Experts of a small language model: 52.2M parameters, a variant of SOAP for the experts.
Below are experts of layer 8 (counted from 0) of a mixture-of-experts language model. Rows are named router (the router's row for the expert), gate (a neuron's input weights, with its number), up (a neuron's input weights, with its number), down (a neuron's output weights, with its number) and show model dimensions 0-255. Each number is 200 + 20 x the weight over its row's rms, rounded and kept within 0 to 999.
After each expert's rows: "comes before" lists some tokens at least twice as common just after its tokens as in all text; "comes after" lists some tokens at least twice as common just before its tokens as in all text. This comes from a sample of Wikipedia text that the model never trained on. Tokens count by the router's weight.

# expert 72
router,214,181,149,232,204,190,190,191,194,202,201,229,211,178,185,180,206,197,201,181,170,195,205,206,239,213,169,159,175,192,209,195,229,182,195,191,194,230,225,233,231,218,223,207,205,181,197,201,219,214,190,190,225,200,215,199,210,195,228,199,206,145,208,162,218,164,190,200,208,187,179,190,205,203,207,246,195,186,198,214,226,181,218,202,219,225,189,200,181,218,229,201,146,182,228,174,215,213,135,227,226,180,170,193,200,190,210,227,202,200,181,190,230,178,183,218,179,191,194,215,212,177,201,204,184,239,166,210,185,201,186,248,210,187,180,167,218,204,237,188,198,165,207,189,182,168,236,199,213,211,221,219,206,223,176,214,235,189,209,188,176,200,226,192,193,167,209,208,176,207,214,204,189,169,193,160,187,206,188,227,216,189,191,185,199,190,198,214,203,178,185,192,205,183,216,193,187,213,190,229,223,209,237,206,196,180,201,175,195,143,190,171,183,165,185,170,203,210,221,196,209,209,177,196,218,245,183,211,164,199,206,203,191,216,192,234,175,195,212,187,200,176,180,194,169,200,192,196,181,213,188,176,192,192,195,209
gate0,174,200,201,227,221,202,199,163,214,225,215,182,199,207,211,218,213,198,206,205,209,173,141,199,183,206,205,197,204,185,174,208,198,181,231,184,221,243,226,198,214,193,219,184,191,206,182,159,226,224,205,183,230,190,204,173,175,188,167,246,172,181,277,194,196,205,156,189,207,203,187,220,196,183,205,192,184,207,189,179,242,224,171,203,178,206,160,195,193,215,176,195,223,204,201,173,217,176,218,186,220,181,193,161,190,193,200,216,207,200,195,182,213,198,215,218,182,189,211,187,211,199,216,153,200,216,189,178,215,197,199,204,211,201,250,186,219,221,194,224,177,214,209,197,201,217,177,190,186,179,182,162,216,179,194,201,190,195,178,191,204,172,246,162,217,202,197,179,197,166,199,181,215,182,204,188,216,189,204,208,205,209,189,210,207,209,202,229,206,195,183,222,186,185,206,189,221,200,171,232,222,214,212,177,207,204,196,193,209,207,207,175,227,193,213,223,222,210,209,170,211,220,182,197,189,199,153,198,216,187,192,255,172,173,193,202,162,195,233,226,168,213,159,161,195,197,214,196,172,190,225,232,204,226,179,177
up0,182,190,206,204,200,200,231,203,203,244,211,203,228,232,196,214,211,191,189,162,202,207,166,151,219,195,219,222,189,184,246,185,193,185,167,218,214,218,176,219,176,189,167,230,213,221,222,184,197,220,188,165,189,202,178,216,214,168,199,251,193,189,172,215,188,191,219,211,214,228,192,220,198,181,195,212,163,193,183,197,163,192,195,216,182,170,177,177,183,157,212,219,214,226,179,191,205,197,212,234,195,196,203,191,220,240,204,193,185,220,224,187,204,200,193,230,255,207,198,211,196,227,205,217,216,183,188,245,198,196,192,208,185,168,216,196,217,189,212,236,218,218,198,205,205,185,207,209,192,195,183,202,178,234,190,195,203,182,194,214,213,218,192,177,188,210,225,215,212,206,211,222,236,212,186,184,195,210,204,216,212,247,202,233,233,202,214,189,235,211,211,189,218,204,210,197,178,195,237,188,207,182,226,178,204,170,223,166,200,210,199,215,192,185,207,239,219,224,210,206,195,179,209,239,180,194,204,231,218,216,223,234,203,185,221,164,179,161,198,227,186,161,201,151,193,181,189,182,200,171,192,162,188,204,192,218
down0,167,202,218,194,189,194,187,219,237,228,172,188,206,205,196,210,219,161,179,183,185,181,177,225,181,219,200,186,215,183,191,196,204,200,199,188,157,267,174,240,194,176,193,187,208,224,198,191,194,157,248,186,196,221,198,175,174,207,218,189,213,175,169,230,182,149,214,179,199,222,195,192,172,210,221,204,167,212,187,224,222,190,206,238,239,219,192,205,229,218,177,190,193,178,185,229,218,220,205,206,214,169,179,229,186,235,188,193,193,186,202,171,165,201,212,194,183,208,194,178,173,220,218,192,208,204,220,209,168,208,205,187,176,197,228,211,210,201,197,225,211,194,202,181,177,200,198,181,196,184,195,177,198,217,201,191,210,226,219,200,198,173,215,200,188,201,193,176,206,213,204,162,224,226,178,148,171,199,209,201,209,184,211,205,189,200,226,192,202,177,187,187,217,214,177,201,262,200,179,184,218,230,202,204,195,243,184,202,204,181,173,195,242,219,201,183,205,195,203,214,225,181,189,188,198,188,185,221,191,214,196,170,180,211,187,214,143,159,218,196,194,183,205,199,258,193,203,182,208,200,213,178,198,185,169,202
comes before: "0", "8", "1", "5", "4", "6"
comes after: "0", "9", "1", "2", "8", "7"

# expert 124
router,206,201,206,201,183,199,188,205,224,199,195,180,211,167,218,229,174,198,223,182,183,185,218,202,211,207,198,218,254,169,191,190,228,172,232,208,189,196,149,176,231,199,206,194,202,207,218,216,234,194,242,214,167,175,151,191,199,199,181,215,190,220,239,177,247,193,216,224,193,249,204,203,212,216,186,189,203,167,173,203,223,212,157,187,217,179,186,196,197,234,229,174,223,194,230,182,210,178,215,200,185,199,181,214,216,218,187,210,195,206,232,235,219,213,191,183,197,209,194,158,181,237,220,205,192,191,226,211,193,198,190,186,171,213,217,185,206,202,196,204,227,176,200,201,206,213,170,178,205,181,202,195,213,193,181,210,204,186,204,212,219,173,187,191,218,192,218,175,206,188,236,223,218,212,209,219,197,206,197,194,229,221,206,188,187,224,219,171,176,201,163,199,219,209,214,240,214,192,197,206,148,205,169,189,216,160,165,180,212,204,180,199,204,195,215,214,203,181,196,199,193,199,170,210,137,192,228,201,220,197,180,188,216,199,203,238,208,186,191,164,196,195,165,204,182,181,246,179,222,223,202,209,237,230,205,206
gate0,201,203,173,184,218,163,229,167,227,208,230,191,178,187,190,213,183,203,178,186,169,190,226,225,168,205,202,179,209,192,187,216,227,182,192,212,186,196,187,194,158,191,220,250,216,234,183,192,184,190,217,171,228,167,177,203,206,204,196,206,189,231,202,199,212,197,210,204,174,205,221,207,205,213,229,187,234,198,177,209,207,195,187,221,200,214,189,224,192,178,170,168,228,223,217,186,206,239,172,189,231,203,192,242,201,189,222,208,194,207,238,166,171,212,236,193,189,229,230,209,196,230,243,172,204,247,216,218,199,207,231,176,166,218,195,178,201,201,204,156,220,205,175,208,181,201,196,208,213,199,179,171,215,177,252,223,200,174,179,233,181,208,184,192,207,198,200,150,197,199,226,176,207,171,207,193,212,207,203,174,202,221,227,214,176,237,209,217,179,196,178,206,200,223,261,197,176,204,204,210,183,198,214,189,226,193,176,186,174,202,203,194,218,210,183,180,198,212,188,209,204,205,208,203,187,187,177,177,207,231,164,165,206,203,187,239,221,199,192,202,213,186,196,192,198,196,205,213,186,168,223,164,199,227,197,187
up0,209,212,199,216,210,168,206,227,233,190,186,179,210,224,219,208,215,206,219,211,224,219,203,209,175,165,193,195,190,232,191,165,178,203,199,201,180,213,205,202,188,221,195,196,175,172,224,187,227,172,250,197,197,188,199,190,195,190,208,182,223,228,204,228,194,207,201,179,209,182,176,194,159,210,213,193,176,204,224,198,187,230,188,186,234,189,221,204,201,226,166,189,216,251,177,232,188,214,203,169,217,174,188,198,203,205,154,224,202,198,195,214,217,158,187,226,172,197,207,210,195,187,196,216,189,220,201,239,181,224,197,216,195,212,188,194,195,227,205,202,228,227,223,183,175,221,198,163,193,209,202,242,181,209,226,211,162,165,191,203,232,189,221,251,228,224,172,248,197,182,185,170,183,215,194,194,218,209,189,195,201,209,186,191,199,195,169,228,182,203,200,210,167,231,139,199,210,216,190,206,187,201,162,220,191,239,226,196,157,210,209,212,183,186,216,193,227,187,207,184,190,207,213,192,190,200,192,227,183,173,232,207,223,168,217,204,199,214,236,211,215,196,218,180,175,164,201,172,202,211,211,236,194,222,201,199
down0,202,208,206,192,244,152,211,229,183,165,219,205,189,208,204,196,233,169,177,193,223,224,176,189,219,229,225,172,181,197,215,156,180,202,186,211,220,189,219,203,202,190,243,234,227,208,241,169,175,230,217,232,233,214,203,169,195,209,195,202,223,184,191,272,200,197,202,181,194,165,218,208,189,195,228,192,175,211,191,199,180,215,194,195,225,193,196,164,177,173,189,179,167,209,194,163,218,204,201,219,185,189,230,181,236,193,191,201,183,176,215,185,177,169,184,174,211,192,221,256,218,164,202,202,214,211,215,223,186,210,190,195,213,220,200,226,196,230,205,211,208,223,187,200,230,195,217,177,214,214,216,199,214,177,208,175,224,195,190,172,190,199,190,201,182,223,151,171,203,200,200,182,193,167,215,200,163,204,179,205,222,205,208,202,221,224,165,184,184,167,204,177,192,202,203,207,191,206,185,195,179,185,185,206,173,188,190,254,174,195,183,197,196,195,195,206,224,234,196,170,201,213,220,213,195,215,197,199,199,201,233,220,191,177,222,159,175,192,192,221,205,202,203,208,209,204,203,174,223,235,171,198,191,215,194,195
comes before: "1", "2", "3", "4", "5", "6"
comes after: " |", "|", ";", ":", " in", " October"

# expert 79
router,203,170,169,225,216,218,209,166,188,208,188,221,162,179,180,199,250,200,197,171,137,189,225,176,234,201,176,158,212,192,233,176,196,176,180,192,198,220,182,195,234,208,200,185,219,189,172,200,207,214,206,199,197,173,206,218,202,226,229,185,227,150,208,186,213,163,178,192,195,162,195,182,201,209,203,233,193,214,173,193,220,196,195,187,208,203,182,190,208,228,215,215,199,158,227,208,199,210,162,200,206,194,203,178,204,190,220,182,211,219,203,197,235,222,199,234,211,203,192,239,201,175,213,228,191,194,213,224,187,201,204,193,224,189,175,192,201,202,243,180,195,192,205,243,180,163,260,200,220,205,204,218,197,213,213,206,219,174,198,219,176,206,241,166,183,191,202,200,166,166,200,202,179,186,167,186,187,209,179,209,201,180,199,187,195,203,189,220,207,170,179,181,248,189,210,189,193,222,163,209,232,193,226,213,187,210,150,162,207,191,205,205,174,197,199,178,211,180,227,199,221,193,203,215,201,218,174,199,153,191,202,201,180,189,192,210,181,219,187,201,204,209,205,219,195,213,193,214,154,220,201,199,217,187,196,211
gate0,213,224,174,208,224,241,163,178,208,215,183,182,215,184,192,231,202,166,188,225,183,210,229,186,204,178,220,199,176,200,213,230,158,222,199,208,198,215,176,186,186,230,197,188,203,206,200,212,186,196,172,195,219,166,233,178,232,208,215,182,190,208,187,207,212,189,176,231,206,200,199,171,197,187,202,227,175,190,246,236,191,214,209,199,196,188,219,177,177,191,172,205,224,191,176,174,211,219,192,166,158,186,195,216,198,231,226,188,210,211,204,197,238,178,221,214,208,197,225,203,185,218,201,211,196,196,240,206,196,186,209,237,176,189,190,186,214,240,201,205,172,170,188,186,223,203,210,190,222,218,224,255,213,163,228,181,214,200,186,200,222,218,205,173,184,223,212,210,194,226,239,216,239,195,200,196,191,196,192,190,187,158,162,202,215,197,211,203,199,172,209,190,213,186,233,192,201,169,191,203,243,214,196,218,189,176,230,198,230,186,247,216,236,215,209,192,231,233,198,203,173,174,226,241,190,174,193,213,168,201,201,212,201,197,181,209,182,179,182,227,148,195,200,195,181,187,207,187,207,213,169,198,208,198,221,191
up0,221,222,222,166,195,200,176,187,198,193,202,207,203,168,156,198,178,176,214,170,195,201,210,220,203,188,188,220,216,222,219,219,209,188,182,184,182,205,169,207,208,204,188,170,191,216,202,202,207,193,197,215,175,200,197,213,192,195,194,209,171,222,215,174,204,187,211,241,201,190,196,207,203,226,210,210,193,180,184,205,218,208,182,210,213,177,182,169,242,184,187,207,195,263,187,209,191,233,192,177,188,188,219,188,230,160,199,184,192,169,193,211,182,200,193,194,197,213,221,213,224,216,199,216,195,219,218,173,217,192,189,226,245,174,191,188,173,230,189,248,209,172,200,192,187,194,226,204,180,189,266,227,192,219,200,192,205,180,199,203,226,195,224,195,201,219,212,192,213,235,165,190,181,238,190,221,176,224,206,195,204,206,204,200,195,201,201,190,195,183,158,214,222,200,214,194,201,190,189,169,217,201,185,225,198,147,220,240,202,202,171,233,178,205,221,176,179,228,156,180,218,230,188,191,169,218,223,187,203,196,222,197,172,223,133,203,177,205,235,192,198,220,138,181,214,208,223,206,180,213,191,207,211,221,178,201
down0,203,213,191,193,215,211,164,185,200,191,197,182,208,256,212,184,156,219,192,226,188,210,217,182,199,200,210,198,186,164,220,196,217,181,203,172,179,208,188,253,212,184,196,204,203,165,166,184,194,192,206,212,209,169,216,187,183,197,211,230,220,193,222,188,211,202,226,177,227,201,218,237,181,203,199,215,184,175,177,216,209,161,211,187,204,155,250,216,227,202,180,216,233,191,214,208,169,192,209,209,187,210,207,167,219,172,205,188,204,196,190,190,194,212,214,224,201,187,189,168,214,200,154,203,170,218,202,177,194,209,208,187,195,177,218,216,224,173,186,183,195,189,185,160,168,224,230,204,212,193,182,164,172,187,179,171,193,194,215,184,198,202,187,190,188,200,211,243,220,206,247,189,209,203,233,230,194,165,174,184,198,206,200,182,198,222,210,227,173,188,179,184,196,182,213,221,192,199,214,217,196,241,201,181,215,187,199,193,214,207,204,233,206,206,194,178,209,213,224,216,218,200,251,209,217,173,222,184,198,212,184,180,189,241,178,201,164,199,255,197,208,190,146,176,219,194,225,188,182,232,196,198,219,165,206,190
comes before: "0", "1", "8", "5", "9", "4"
comes after: "0", "9", "1", "2", "8", "7"

# expert 95
router,167,193,174,221,230,193,187,163,217,174,201,197,169,247,239,180,196,179,193,188,179,204,182,157,180,188,233,202,222,176,193,211,210,182,168,225,184,186,172,245,207,240,242,191,183,170,220,180,172,196,176,198,208,166,198,202,169,220,200,208,169,195,195,212,166,178,191,208,232,167,199,195,202,210,204,193,199,214,208,199,228,191,209,196,183,205,198,217,227,216,212,189,208,230,184,184,178,215,190,215,187,190,186,223,202,176,188,227,181,214,225,209,164,203,181,183,189,208,197,183,226,204,204,194,217,158,178,175,203,184,169,226,181,192,163,169,225,171,191,194,227,188,187,206,187,199,166,182,179,198,175,181,186,218,216,202,189,188,190,216,166,200,212,205,203,210,193,192,199,195,172,189,213,202,200,173,196,180,227,198,196,202,244,218,174,232,200,201,211,188,165,189,169,213,197,204,164,188,222,250,185,206,178,204,186,216,185,225,234,203,196,193,187,216,170,162,200,212,177,217,179,222,211,210,197,159,212,192,196,214,181,216,165,179,223,172,196,158,212,204,184,232,209,212,207,159,190,201,221,176,197,231,209,173,199,210
gate0,207,218,179,197,204,187,220,179,200,204,175,198,180,182,182,215,224,145,234,187,171,213,194,207,223,188,239,242,197,181,172,208,211,217,185,175,206,185,225,185,217,174,201,203,196,174,195,179,222,202,198,206,184,186,183,194,160,187,207,162,194,216,202,187,235,198,184,194,209,165,239,201,228,202,184,219,212,198,183,187,205,199,197,169,173,173,221,224,178,185,215,211,211,246,195,221,194,227,188,201,196,212,224,196,154,198,187,187,184,210,203,218,193,211,168,224,196,190,222,198,218,217,215,207,215,191,204,196,192,187,176,171,221,231,198,204,239,199,205,215,218,198,217,183,198,167,235,210,197,191,209,207,200,225,176,174,180,178,159,227,193,242,215,211,189,243,227,212,201,248,175,217,192,192,175,197,178,191,209,241,189,184,222,193,237,189,232,214,176,222,209,202,214,204,172,213,193,185,189,259,214,186,203,207,186,183,210,211,205,224,164,221,175,175,222,207,204,178,197,207,189,210,210,187,153,196,184,201,204,206,219,238,159,197,181,198,212,211,205,194,218,205,176,222,259,216,241,177,204,200,179,212,210,187,195,191
up0,175,196,190,185,192,233,229,186,209,214,173,176,218,135,213,219,175,194,193,208,225,211,202,195,183,174,223,215,201,193,185,214,218,208,171,219,204,187,215,205,174,217,174,233,189,220,204,206,194,178,227,219,182,208,212,168,196,201,196,267,232,199,168,193,234,207,218,222,173,199,170,220,219,179,190,201,197,189,220,190,182,228,226,236,217,196,210,204,168,195,202,199,164,213,221,200,248,179,201,205,213,232,199,209,211,180,257,198,207,202,205,204,189,167,156,209,219,176,199,204,173,174,215,186,165,195,215,167,198,205,194,220,190,185,166,222,188,224,206,219,239,179,237,174,197,189,187,173,199,207,259,189,190,192,188,163,204,212,189,206,209,188,223,166,195,159,152,192,175,204,239,174,169,177,199,202,194,193,233,201,206,181,176,200,189,191,203,225,213,188,188,234,208,200,213,189,188,224,208,194,205,211,197,217,214,221,210,209,214,218,192,204,206,198,217,194,197,187,199,194,204,212,161,192,184,200,178,237,205,182,196,195,212,242,185,187,196,213,222,185,204,161,187,232,192,197,186,190,190,192,195,167,195,223,219,204
down0,222,239,200,205,213,183,200,185,199,198,203,180,194,221,229,191,191,224,211,218,175,191,213,215,205,211,205,205,214,223,159,201,168,191,211,187,212,208,200,230,171,202,225,212,204,239,218,171,226,208,165,186,183,216,176,210,185,207,212,186,194,181,173,246,223,188,173,204,197,189,180,231,179,200,232,214,150,194,197,239,221,198,175,219,223,206,171,182,195,239,150,173,197,212,217,192,199,209,205,184,209,199,214,217,211,204,192,196,237,168,184,231,193,187,201,226,186,203,228,178,186,223,204,209,194,216,200,193,169,184,207,225,209,189,168,191,240,188,183,185,195,180,199,216,173,194,194,212,198,209,189,203,229,215,186,196,212,149,172,200,206,213,193,224,200,177,223,214,220,184,175,176,199,223,187,204,198,213,232,236,205,232,207,220,216,217,212,198,222,239,194,203,213,206,208,206,218,190,244,208,225,241,185,201,234,195,222,206,202,205,171,163,182,212,164,231,210,195,213,202,206,210,226,213,227,235,171,165,197,212,230,191,216,238,204,173,196,200,203,176,159,208,219,185,192,201,211,225,201,191,172,240,199,241,180,232
comes before: "-", "|", "==", "===", "The", "In"
comes after: " of", " in", " at", " to", " on", " for"

# expert 65
router,205,187,211,199,221,194,200,192,207,185,212,227,193,228,189,187,180,180,264,184,182,200,201,195,202,175,213,219,199,207,206,220,205,183,213,187,190,220,150,200,194,209,192,205,193,221,183,244,201,179,211,201,183,189,215,195,193,198,205,242,202,207,232,196,210,191,197,200,190,221,177,206,197,192,180,189,201,194,194,235,214,213,191,174,195,219,209,203,189,224,204,220,200,206,222,206,212,201,219,199,207,183,202,207,214,237,175,169,202,222,218,220,217,197,212,194,187,182,199,189,201,218,170,185,202,215,190,218,153,197,198,192,210,201,251,208,209,188,234,190,199,151,253,190,201,229,193,212,200,203,208,214,221,189,214,232,235,181,166,206,195,205,187,217,189,221,193,182,198,201,223,196,190,188,221,192,243,195,201,225,204,209,170,204,221,220,204,181,210,201,201,187,252,233,192,194,187,187,193,226,211,181,213,213,214,181,153,211,214,199,187,210,228,142,195,196,254,198,198,190,170,213,207,209,153,227,224,205,217,221,212,154,211,219,203,181,212,221,238,173,208,195,212,131,185,201,212,173,213,223,272,197,195,170,212,181
gate0,197,193,206,188,221,248,212,205,188,192,196,197,174,221,185,202,176,195,185,197,201,225,239,165,220,195,221,165,240,228,197,215,176,207,165,226,195,183,189,193,211,215,180,199,195,217,215,204,222,203,196,198,223,204,214,219,235,205,217,179,204,195,199,175,196,183,168,207,191,197,200,183,203,203,184,177,194,178,208,171,194,169,175,222,180,223,173,202,194,204,182,200,225,205,204,225,192,214,184,194,204,205,196,237,212,183,212,185,218,185,232,195,237,206,166,227,226,207,188,207,209,195,175,194,218,210,205,177,209,160,194,202,170,201,231,170,233,184,202,197,199,192,197,176,189,191,205,166,185,231,211,221,202,152,222,196,234,180,160,225,190,219,171,231,166,193,164,199,148,211,219,222,224,184,174,175,190,211,197,238,184,213,190,186,208,185,191,194,188,194,213,187,194,205,176,184,182,244,202,206,190,190,212,197,235,201,222,203,211,199,221,199,190,186,180,193,181,184,217,211,148,222,168,192,196,230,214,222,201,248,217,207,192,186,202,218,183,185,165,194,178,207,175,226,215,170,200,188,241,194,268,215,230,178,177,181
up0,195,211,231,215,195,214,182,208,180,197,190,162,204,166,195,228,202,188,182,173,199,199,199,193,195,197,203,174,210,189,228,218,211,203,156,213,210,188,213,198,191,197,182,177,201,168,223,197,212,208,210,206,191,189,191,191,199,220,202,157,196,197,189,188,222,203,195,187,213,226,221,200,224,168,201,172,187,208,156,194,229,184,223,216,170,232,195,169,192,206,183,197,200,209,185,203,233,169,151,161,186,200,204,218,173,175,184,165,167,193,195,200,200,219,213,200,206,191,194,198,216,221,213,231,190,167,207,175,204,209,226,226,188,254,203,173,197,223,219,177,214,233,198,195,200,210,217,217,198,209,166,213,212,175,207,164,244,222,169,234,208,182,207,191,239,194,218,198,182,211,169,234,202,214,227,227,186,222,190,197,185,163,211,192,185,211,224,198,186,167,212,232,217,169,186,183,199,172,202,201,187,206,159,169,214,216,202,204,207,198,175,240,212,204,211,205,192,216,228,187,211,252,207,187,182,188,185,204,162,257,202,194,153,225,176,224,223,185,188,216,189,220,219,213,211,218,236,198,214,195,176,219,209,174,176,204
down0,203,208,181,188,191,216,171,179,240,201,193,182,198,170,203,225,206,215,216,195,200,181,166,198,214,183,211,218,208,196,227,205,185,214,226,183,207,203,204,140,197,225,186,225,202,152,198,220,214,220,225,180,184,172,205,201,218,169,201,219,203,177,196,216,219,171,195,206,204,196,194,187,209,191,200,182,227,170,195,220,200,225,192,203,198,248,181,196,190,197,217,232,203,188,206,180,206,211,187,224,212,199,202,169,210,198,209,185,201,213,227,204,191,218,211,203,209,213,194,168,243,172,193,221,139,194,148,198,206,218,200,213,183,179,202,177,218,183,204,215,217,216,203,216,199,211,183,199,151,163,209,237,216,203,217,219,220,187,179,194,194,214,199,214,196,195,267,182,196,221,202,192,174,198,188,168,230,181,173,216,207,226,165,150,192,147,183,195,187,199,225,196,205,203,203,203,172,190,229,148,203,183,199,178,230,175,162,183,201,220,187,185,202,194,166,191,144,199,218,207,179,196,205,193,197,207,238,206,218,195,211,201,215,196,232,204,179,194,229,202,219,173,183,215,178,225,181,190,215,192,194,233,194,181,209,221
comes before: "0", "1", "9", "2", "8", "5"
comes after: " ", "1", "0", "2", "9", "–"

# expert 118
router,200,197,242,213,177,189,182,188,229,181,199,198,179,176,215,197,173,216,208,197,199,201,197,182,234,196,192,196,236,186,196,186,247,178,221,234,163,181,162,212,217,194,185,207,159,164,213,230,226,193,228,211,181,214,171,200,206,210,217,224,189,212,227,172,203,199,212,219,193,254,171,192,201,202,194,183,221,173,186,207,189,184,162,168,225,188,194,198,174,235,234,202,227,239,239,189,214,197,231,201,188,207,169,188,207,225,205,225,201,214,210,218,234,214,193,189,180,240,194,165,178,213,208,180,204,197,194,193,200,229,162,193,176,217,211,203,183,215,187,218,230,164,172,195,220,217,169,198,214,170,204,182,198,214,186,235,180,195,194,189,203,155,191,201,174,195,213,174,209,199,193,231,214,198,226,195,195,182,218,180,221,225,203,167,191,213,208,159,179,197,186,225,215,204,220,215,193,184,191,175,176,206,185,201,217,178,200,191,202,212,176,190,216,212,207,236,210,190,192,225,183,205,166,207,155,226,237,181,224,205,193,216,217,196,211,216,211,208,190,174,179,201,209,181,201,174,243,181,215,211,212,206,246,198,223,196
gate0,171,225,197,208,181,199,185,234,189,202,203,194,238,193,178,182,212,229,199,214,201,241,221,223,215,173,178,251,209,229,198,179,181,230,206,216,208,189,179,174,181,188,198,231,174,203,176,211,180,195,201,206,214,199,216,206,165,186,214,204,187,174,229,200,173,199,210,233,225,203,213,208,216,215,164,218,197,185,201,227,187,148,195,235,233,176,221,199,180,172,235,202,225,203,195,149,196,194,215,171,211,230,186,193,213,239,196,173,198,213,195,223,216,219,188,207,217,172,191,185,223,192,222,265,171,198,225,230,184,182,180,198,205,192,197,196,223,214,166,207,256,213,201,152,199,202,183,208,199,182,160,189,201,189,235,211,209,185,236,185,198,192,186,185,211,225,211,213,219,210,206,194,180,207,202,183,216,207,198,200,187,219,207,223,211,183,199,218,216,208,196,190,208,175,239,209,216,187,217,210,199,213,201,202,189,179,161,167,236,166,186,190,208,181,237,191,184,187,229,197,168,196,224,165,188,174,197,188,211,197,214,224,212,194,200,203,214,210,206,220,212,184,197,143,220,211,194,181,231,197,220,192,184,216,195,192
up0,214,160,162,177,188,192,176,230,201,194,183,174,173,195,203,233,160,218,205,208,229,198,223,192,186,195,196,159,196,195,199,224,206,159,213,206,222,195,195,238,176,192,212,207,220,204,225,195,231,213,226,212,197,175,178,199,215,217,216,180,203,201,181,234,207,215,191,190,227,223,219,201,218,204,225,208,244,180,183,170,174,220,253,191,175,203,210,172,187,203,192,222,176,169,181,226,161,180,175,207,186,177,193,190,183,202,225,218,194,205,184,231,183,204,193,204,202,189,202,237,195,201,233,194,179,203,164,203,187,215,205,182,214,206,230,190,200,195,195,234,177,205,193,206,220,216,211,177,214,194,189,210,203,192,204,187,210,221,243,237,193,244,187,166,172,210,196,210,222,172,208,197,186,221,214,174,191,190,212,188,226,219,197,186,170,184,211,199,213,199,177,220,200,247,203,226,190,233,232,202,206,257,175,176,201,217,228,212,208,226,190,219,195,180,201,193,203,167,194,202,229,190,219,228,207,199,230,208,219,214,178,181,208,229,194,170,209,173,221,216,194,207,201,196,212,232,229,205,188,210,168,231,185,146,207,180
down0,206,205,142,228,191,209,225,173,201,243,228,193,205,206,187,204,221,207,211,186,190,193,169,205,175,195,225,173,232,219,225,196,186,188,196,177,172,187,218,184,213,207,203,228,230,231,174,191,200,216,223,197,194,177,196,212,175,226,210,186,181,190,224,207,168,178,210,199,206,181,226,142,190,148,181,210,230,194,200,203,200,234,213,228,206,174,161,168,208,200,163,187,208,172,230,192,216,205,232,200,173,157,194,158,196,193,200,172,187,171,214,205,225,187,208,163,183,213,169,217,241,221,203,212,200,197,236,152,186,186,229,195,196,209,194,223,198,187,235,194,200,176,235,211,192,201,216,201,224,203,212,187,208,210,219,195,206,194,220,195,199,210,222,173,233,204,208,193,219,177,236,188,175,204,194,217,190,193,208,181,179,214,207,230,212,210,202,225,197,214,203,218,169,187,200,194,213,204,187,197,167,205,230,228,158,193,200,177,188,189,189,180,219,195,169,204,174,184,192,230,209,197,190,229,235,210,198,164,213,244,195,218,223,216,224,205,187,189,199,168,228,180,224,183,203,234,210,194,203,215,182,203,188,208,183,198
comes before: "1", "2", "3", "4", "5", "6"
comes after: " |", "|", ";", ",", ":", " in"